python train.py --n_layer=13 --n_experts=40 --d_shared_expert=640 --activation="squared_relu" --routed_scale=6.32 --balance_bias=true --router_z_loss=0.0001 --init_std_router=0.0328 --lr=0.00344 --train_tokens=297600000
Below are experts of layer 3 (counted from 0) of a mixture-of-experts language model. Rows are named router (the router's row for the expert), up (a neuron's input weights, with its number) and show model dimensions 0-255. Each number is 128 + 32 x the weight over its row's rms, rounded and kept within 0 to 255.
Before each expert's rows: a language model's description of what the expert responds to. This comes from a sample of Wikipedia text that the model never trained on.

# expert 14
Word-initial prefix pieces starting verbs or nouns after function words, especially re-, pre-, per-, inter-, as in reduce, reported, pregnant, performs.
router [115 135 150 139  84 119 103 137 155 133 133 188 145 180 176  61  62 123 135  87 148 136 155 110 133 134 133 106  50 204 157 149 156  91 123 110 148  97 125  94 195 134 137 129 111 108 130 126 170 130 144 114 104 118 173 162  69 155 143 131 100 161 107  88 117  72  80 137 190 128 148 148  95 109 159 136 151 121 122 113 153 116  94 107 135 148 157  67 127 141  80 191 141 178 160 146 165 138 133 139 128 131 160 133 190  99  77 138 178 160 104 127 137 138 134 134 147 150 135 133 111 148 103 152 120 126  96 115 143 153 153 138  86 184 204 183 163 149 103 211  89 148 129 181 167 121  63 146 104 124 146  91 148 148 104 117 173  53  90 128 163  93 103 139  83  74 116  85 102 139 100 120 199  70 130 126 134 151 161 190 144 145 131 129  92  81 111  93 170  92 144  98 187 163 148 113 190  65 124 108 122 117 131 137 132 115 174 119 123 134 106 138 114 131 132 150 177 132 137 138 106 125  85 125 133 147 139 129 202  95 132 122 186  75 207  85 187 155 140 162 186 167 129 109 126 154  64 152 140 182 159 106 131 121 128 141]
up3 [112 109  65 153 171  96 144  79 121 118  81 140 122 122 138  94 135 120 100 147 138 169 132 176 153 140  98 114 122 184 164 127 192 110  55  99 127 126 134 118 181 194 170 188 168 170  51 138 100 140 127 172 145 144 115 120 105 168  94 103 131  96 166 101 147 100 149 137 157 143 132 113 156  95 158 186 139 135 144 127  64 119 144 165 123 150 183  86 173 135 148 135  89  94 110 172 173 163 130 138 117 141 126 106 175 154 134 170 156 153  90 126 198  60  68 118 170 158  99  92  86 109 192 188 165  93 142 111 127 108  91  79 151 119 129 139 175 129  78  70 168 149 158  91 129 126 153 187  96  96 162 170 126 177 122 165 126 119 148  96  40 112 176  63 142 132 100 117 120 131 132 155  65 148  94 142 146 139  92 162 148 152 131 151  94 110 100 160 145 110 139 109 114 132  95 130 126 169 172 140 167  61 175  89 137 133  90 117 174 129 141 123  86 123 119  90  64 108 130 146  85 128  81 113 147 103 123  90 184 152 151 146  72 122 110 134 147 118 110  91 100 149  59 125  89 116  88 135  81 166 122 138 119 152  89 125]

# expert 33
Middle word pieces like tr, gr, av in technical or Latin-derived words, as in electronic, program, doctrinal, control.
router [ 85 112 126 141 134 127  72 116 126 115 177 158 178 161  75 104  72 127 125 112 120 246 141 102 120 157  98 167 112 127 194 107 147 153  95  86  79  85 110 178 131 117  71 169 119 190 134 102 130 138  98  98 147 109 114 140 150  80  55 122 100 137 159  86 149 124 149 105 138 189 142 116 126 151 145 119 114 111 131 151 154 134 144 131 168 120 126 120 134 132 137 127 153 175 113 152 123 126 142 195 139  54 131 134 114 125 113 148 147 128 105 156  91  97 150 154 119 175 154 110 124 108 150 172 195  55  59 159 131 170 167 135 134 189 157 177 162 122 118 166  22 166 136 130 146 154  97 129 124 155 123 117 166 153 102 107 160  90 102 144 149  95 174  72  95 150 143 139 132  92 142  94 178 124 110  96 117 154 120 138 177 128 121 144  88 122 174  96 106 104 199 105 148 110 133 120 180 108 158  88 117  69  98 145 170 165 100 131 108 200 112 178 185 108 123 113 129 126 155 197  81 116 102 143 164 136 123 126 171 122 117 117 158 123 132  96 158 179 161 161 134 168 183 145 138  98 121 113 187 168 125 174 107  96  66 150]
up0 [160 175 139  87  86 137  96  99 120 115 111  86 133 116 116  83  91 119 116  82 112 120 149 144 109 172 156  95  95 120 182 131 156 111 205  57  64  75 130 174 154 109 165 132 139 163 174 126 140 145  97 173 134  62 125 124 118 102  93  86 109  75 103 159 161 118 162 142 115 109 182 134 111 104 118 110  96 113 119 161 174 116 123 109 137 129 162 149 127 110 109  98 160 105 127 112 100 151 126 156  96 172 152 154 154 117 108 140 152 194 100 162 217 166  90 118 125 205 149 128 107 140 180  91 181 217  81 154 108 160 155 114 138  96 115 118  88  83 137 124 119 130 167 146 137  92 167 134  95 125 114 154 167 215 122 137 141 109 125  56 123 117  91 104 100  78 107 132 118  86 137 125 119 143 179 125 149 150 150  79 143 117 117 108 119 149  91 107 159 143  70 121 130 131 114 119 143 191 179 120 143 199 118 146  75 207 131 134  59 131 112  97 156  75 108 118 106 133  80  25 130 126 122 152  76 101 113 179 176 122 175 139 142 142 106 143 163 139 166 132  96 136 120 162 161 181 181 137 115 160  96 146 145 139 111 112]

# expert 11
Mid-word fragments following a capital or short stem, often in proper names, e.g. Pet, Mat, Eri-t-rea, Hom-et-own, R-ik-sdag.
router [ 80  63 102 148 126 135 148 170 182 122 250  96 170 122 169  90 105 141 133 109 108 136 154 159 101 162  90  80 105 124  80 113 131 119 108 141 111  99 110 162 122 145 156 130 149 155  92 149 113 140  97 163 199 103 145 150 102 141 122 138  80 126  71 102 147  79 163 101 174 115 108 107 136 121 142  48 139 106 133 139 191 149 131 148 116 122 106 121  92  95  34 177 157 213 144 151 145 118 132 170  45 130 141 162 148 135 174 168 125 109 101 110 116 101 147 103 111 127 121 155 155 161 161 132 158 149 109 161 103 136 136 147 119 117 146 141 193 123  83 159 157 162 103 159 115 150  71  92 100 124 139 123 155 124  90 112 102 110 133 174 145 117  60 160 129 140  98 117  97 160 111 173 189  88  86 145 126 118 187 127 120 173 124 142 123 121 184 122 162 140 197 136 144 132 136 166 151 119 124 109 148 127 127 129 166 175 143 115  66 144  90 119 201 141 132  98 144 151 197 158 103  93 107 167 129 138 138 174 139 153 120 124 181 122 188 133 135 181 124 160 206 125 184 134 157  45 122 104 170 136  90 101 115 122  87 134]
up1 [109 118 168 111  91  95 126 107 137 125 144  89 185  86 144 158 131  61 156  82 112  99 157 132 136  59 207 138 158 122 108 127 127 158 146  95 150 159 115  96 127 102 109 149 150 151 149 131  92  60 131 118 111 109 139 112  84 149 132 156 120 170 131 141 164 119 100 144 149 161 117 188  90 135  84 133 138 122 145  98 124 104 135 130 141 179  95 124 164 164 149 110 143 197 154 153  51 147 153 101 103 144 125 161  82 129 225 134 102 113 112 100 111 192 185 124 123 105  83 104 113  93 133 138 124 139 135 102 145  90 151 138  91 106 109 118  81 104  89 115  66  90 107 109 162  89  91  99 135 139 160  71 184 117 158 129 112 101 118 216 160 153 127 127 112 154 120 123 100  79  86 117 150 136  74 135 141 103  97 130  93  62 149 109 132 105 150 154 115 160 149 147 180  69 124 181 111 135  77 148 130 143 123  93 101 118 153 136  96 179 132 210  88  87 153 157 112  83 179 208 161 112 137 174 181 118  67 136 155 111 115  72 149 148 116 160 133 113 130 132 110  70 112  48 153 114 152  95 173 108 148 107 142 156 101 212]

# expert 15
Opening stems of content words after articles or subjects, like expl-ained, cont-ent, popul-ar, equ-ipped; also long |---|---| table rows.
router [ 86 129 177 176  66 122 112 163 156 172 139 124 148 166 107  88  52 109 131 151 131 170 143 138 137 136 140 104  87 138 139 177 170  83  75 116 162  44 107 118 134 114 123 114 134 132 119  73 150 131 120 110 120 136 105 125  97 145 134 113 128 203 139  91 108 126 142 131 127 179 106 143 122 103 194 154  94 121 120 129 188 105 112 125 201  77 147  91 107 140 123 144 140 147 134 113 190 115 137 181 115 105 120 191 135  64 152 133 184 122 128  92 116 124 167 140 177 150 147 164  72  96 121 131  91 115 118 128 124 140 230 109  65  98 170 152 205 122  71 146 100 148 151 137 136 105  81 158 138 151 154 111 102 114  99 126 106  66 114 154 135  29 115  91 130 116 154  56 158 154 114 108 114  94 122 109 150 107  90 156 119 147 149 117 130 100 167  97 186 104 176 123 141 114 212 165 132  85 168 131 136 112 143 121 140 177 151  99  99 107 135 131 105 123 198 126 150 102 113 126 130 148 104 136 142 146 161 169 235  75 130  87 166 112 156 117 178 177 151 146 121 170 161 124 105 103 151 158 148 161 150 155 110  85 125 135]
up3 [125  99  66 116 176 148 124 109 127 139 120 135 121 140 117 148 104  88 136  92  88 131 140 114 120 146 138 145 147 137 148 105 129 168  95 151  86 136 165 134 182 180 187 168 130 128  68  94 169 186  64  98 185 168  95  75  99 170  77 158 164 118 165 104 131 184 104 112 160 117 106 166 174  65 172 100  89 136 125 138 159 182 126 106 145 104 109 136  61 124  93 121 111 188 107 140 109  96 122 138  91 117 142 174 153 124 137  77 136  98  73  94 150 204 122 184 138 109 148 121 129 124 102 127 114 146  73  86 198 100 123 114  98  91 133 176 137  88 165  56 147 134 102 102  97 107 152  65 161 117  96 187 110 150 104 151 134 150 159 127 103 160 181  87 130  79 115 141 105 145 103 141 121 112 154 116  96 191 131 122 189 134  83 148 135 195  87  99 152 124  76 218 109 159 112  79 123  74 100 139 182 125 175 103 125 143 156  94 139 111 127 189 121 101 103 166 129 109 134 106 184 175  89 128 136 131 155  92 109 173 147 133 136 126  95 135 161 120 135 184 164 195 106 148 120 111 125  90  91 146  78 113 150 114 127 116]

# expert 25
Word pieces inside Latin-derived words, chiefly the c after prefixes such as des, con, re, as in descended, concierge, reconsider.
router [ 88  89 161 146 175  61 118 153 170 156 192 113 156 162 137  77  62 168 145 132 147 189 130 163  91 201 107 150  68 175 126 145 194 107  81 126 151  89 106 154 127  73 166 186  63 156  83 109 111  96 110  78  82 173 114 150 143  78  42 107 149 110 122  94 194 128 172 121 185 118 106 102 120 155 148  70 154 144 127 143 192 163 111 123 158 124 133  94 125 123 109 138 151 166  94 150 101 116 169 154  82 103 171 141 135 112 113 117 159 121  97 104 117 145 121 164 159 133  94 146 122  89 140 164 121 118 121 147 170 174 125 175 160 134 144 145 111 133 125 134  75 110 115 160 157 159 109 132 150 201  97 131 183 133 101 117 132 106 112 127  99 147 115  94 153 104  80 139 144 147 148 121 132 103  66 119 134 156 130 106 131 146 136 137 180  94  80  66 169 118 131 160 142 139 139 152 152 144 139 119 171 118  84 162 113 141 124 112 127 116 168  75 137  85 174 173 128 123 149 176 101 141 116 189 169 187 173 197 162 110 144 129 202 101 145 125 158 171 115 150 162 118 167 120 156  86  99  98 116 191  73  91 123 161 109 128]
up3 [114 141  60  92 138 161 140 204 120 106 151 159 114 162 144 172  87 164 155 106 107 120 139 136 127 109 163 245 167 145 144  99  66  81 126 126 165 107 134 146  99 138 128 192 153  97 138 150 149 149 191 116 136 128 149 139 108 134 175 155 131 133 140 172 128  89 111 112 108 131 150 160 134 138 132 120 132  95 145 145 171 120 109  96 122 116  86  94 146  83 139 173  81 148 162 137 142 157  94 197 135 149 135  73  98 130 136 135 157 118  59 144 105 124 109 185 140 167 142 101 155 151 150 118 139  87 141 124 108 158 137 130 241 149 141  62 140 138 198 134 127 101 131 120 132 125 106 132  73 183 173  80 145 170 152 151 143 103  74 119 126  79  89  64  65 160  85 108 146 147 117 176 107 138 135  76 100  81 134 110 118 161 185 119  96 113  90 191 156 123 152 137  92 214 160 179 103 126 146 155 141 131 176 168 147  84  87 146 126 157 118 121 130 122 127 123  81 136 138 102 179 133 158 154 116 128  94 178 173 125 146 189 163  95 131 145 120 193 148 119 155  77  97  98  88 168 191 178 140 109 127 145 135 148 136 126]

# expert 26
Prepositions of, in, on, along, among after nouns, heading noun phrases, such as night of June 9, age of fifteen.
router [ 67 113 123 193  54 128 108 163 127 154 163 146 161 205 207  85  91 163 127 171 133 154 185 148 142 149  83 113 127 140 173 147 136 133 108 110 117  97  91 161 125 122 117 121 117 149 100 127 166  73 120  96  79 122 114 174  90  90  97 137  83 145  85  94 167 145 143 146 163 141 127 170 113 122 134 118 101  84  78 124 167 160  95  88 139  38 105  83 117 116 113 127 115 168 169 101 136 147 137 150  92 141 148 166 157 122 135 124 148 119 118 177 154  78 157 152 125 222 135 113  96  90 156 148 183 106 141 190 139 144 173 156 134 134 176 130 132 164 125 121  77 192 130 144 145 202 116 140 122 125 133  77 122 113 110 154 127  86 114  86 198 125  77 145 108 126  63  56  90 171 118 100 150 120 125 110 134 117 157 164 113 160 172 140 113 148 138  85 125 117 174 182 118 111 153  80 119 121 178 127 135 147 103 131 179  91 195 123  98 161 146  78 116  68 134 127 140 142 116 159 109  98 143 106 159 145 138 157 137 124 130 146 128 131 192 102 160 118 136 159 172 163 116  59 121 113  61 152 182 176  92 144 106 111 144 186]
up3 [150  92 112 108 146  84  97 135 121 133 149 105 126 132 114 146  79 194 129 134 114 111 102 116 106 166 196 118 114 141 175  90 102 104 105 126 149 104  93 140 141  96 153 140  88 144  98 183 109 134 178 135 111 112 147 145 101  87  83 131 133 123 116 119 146 163 147 149  91 129 142 117 137 141 129  98 151 134 155 118 161 178  95 171 139 120 119 129 121 129 149 147 101  90 139 133 112 122 163 150 187 137 133 201  88  85 131 147 118  42 115  93 101 103 139 156 124 134 190  96 204  70 182  73 150 121 113  67 118 161 173 167 130 140  88  36 138 111 177 115 109 117  46 180 162 117 160 118 200  89 137 149 121 111 114 178 146 100  77 107  64 109 109  65  96 160 116 174 147 147 135 136 152 148  91 170 119 154 109  99 137 127  57 122 158 119 207 106 187 123 125 170 129 134 161 171 180 134 156 140 107  98  76 143 187 118 135 143 153 167 110 124 162  76  87 135 121 162 113 138 115 147 159 148 135 146 130 185 136 143 196 156 113 193  91 137 189 137 134 126  95 108 152 189 136  84 161 134 106  93 116 190 133 127 151 201]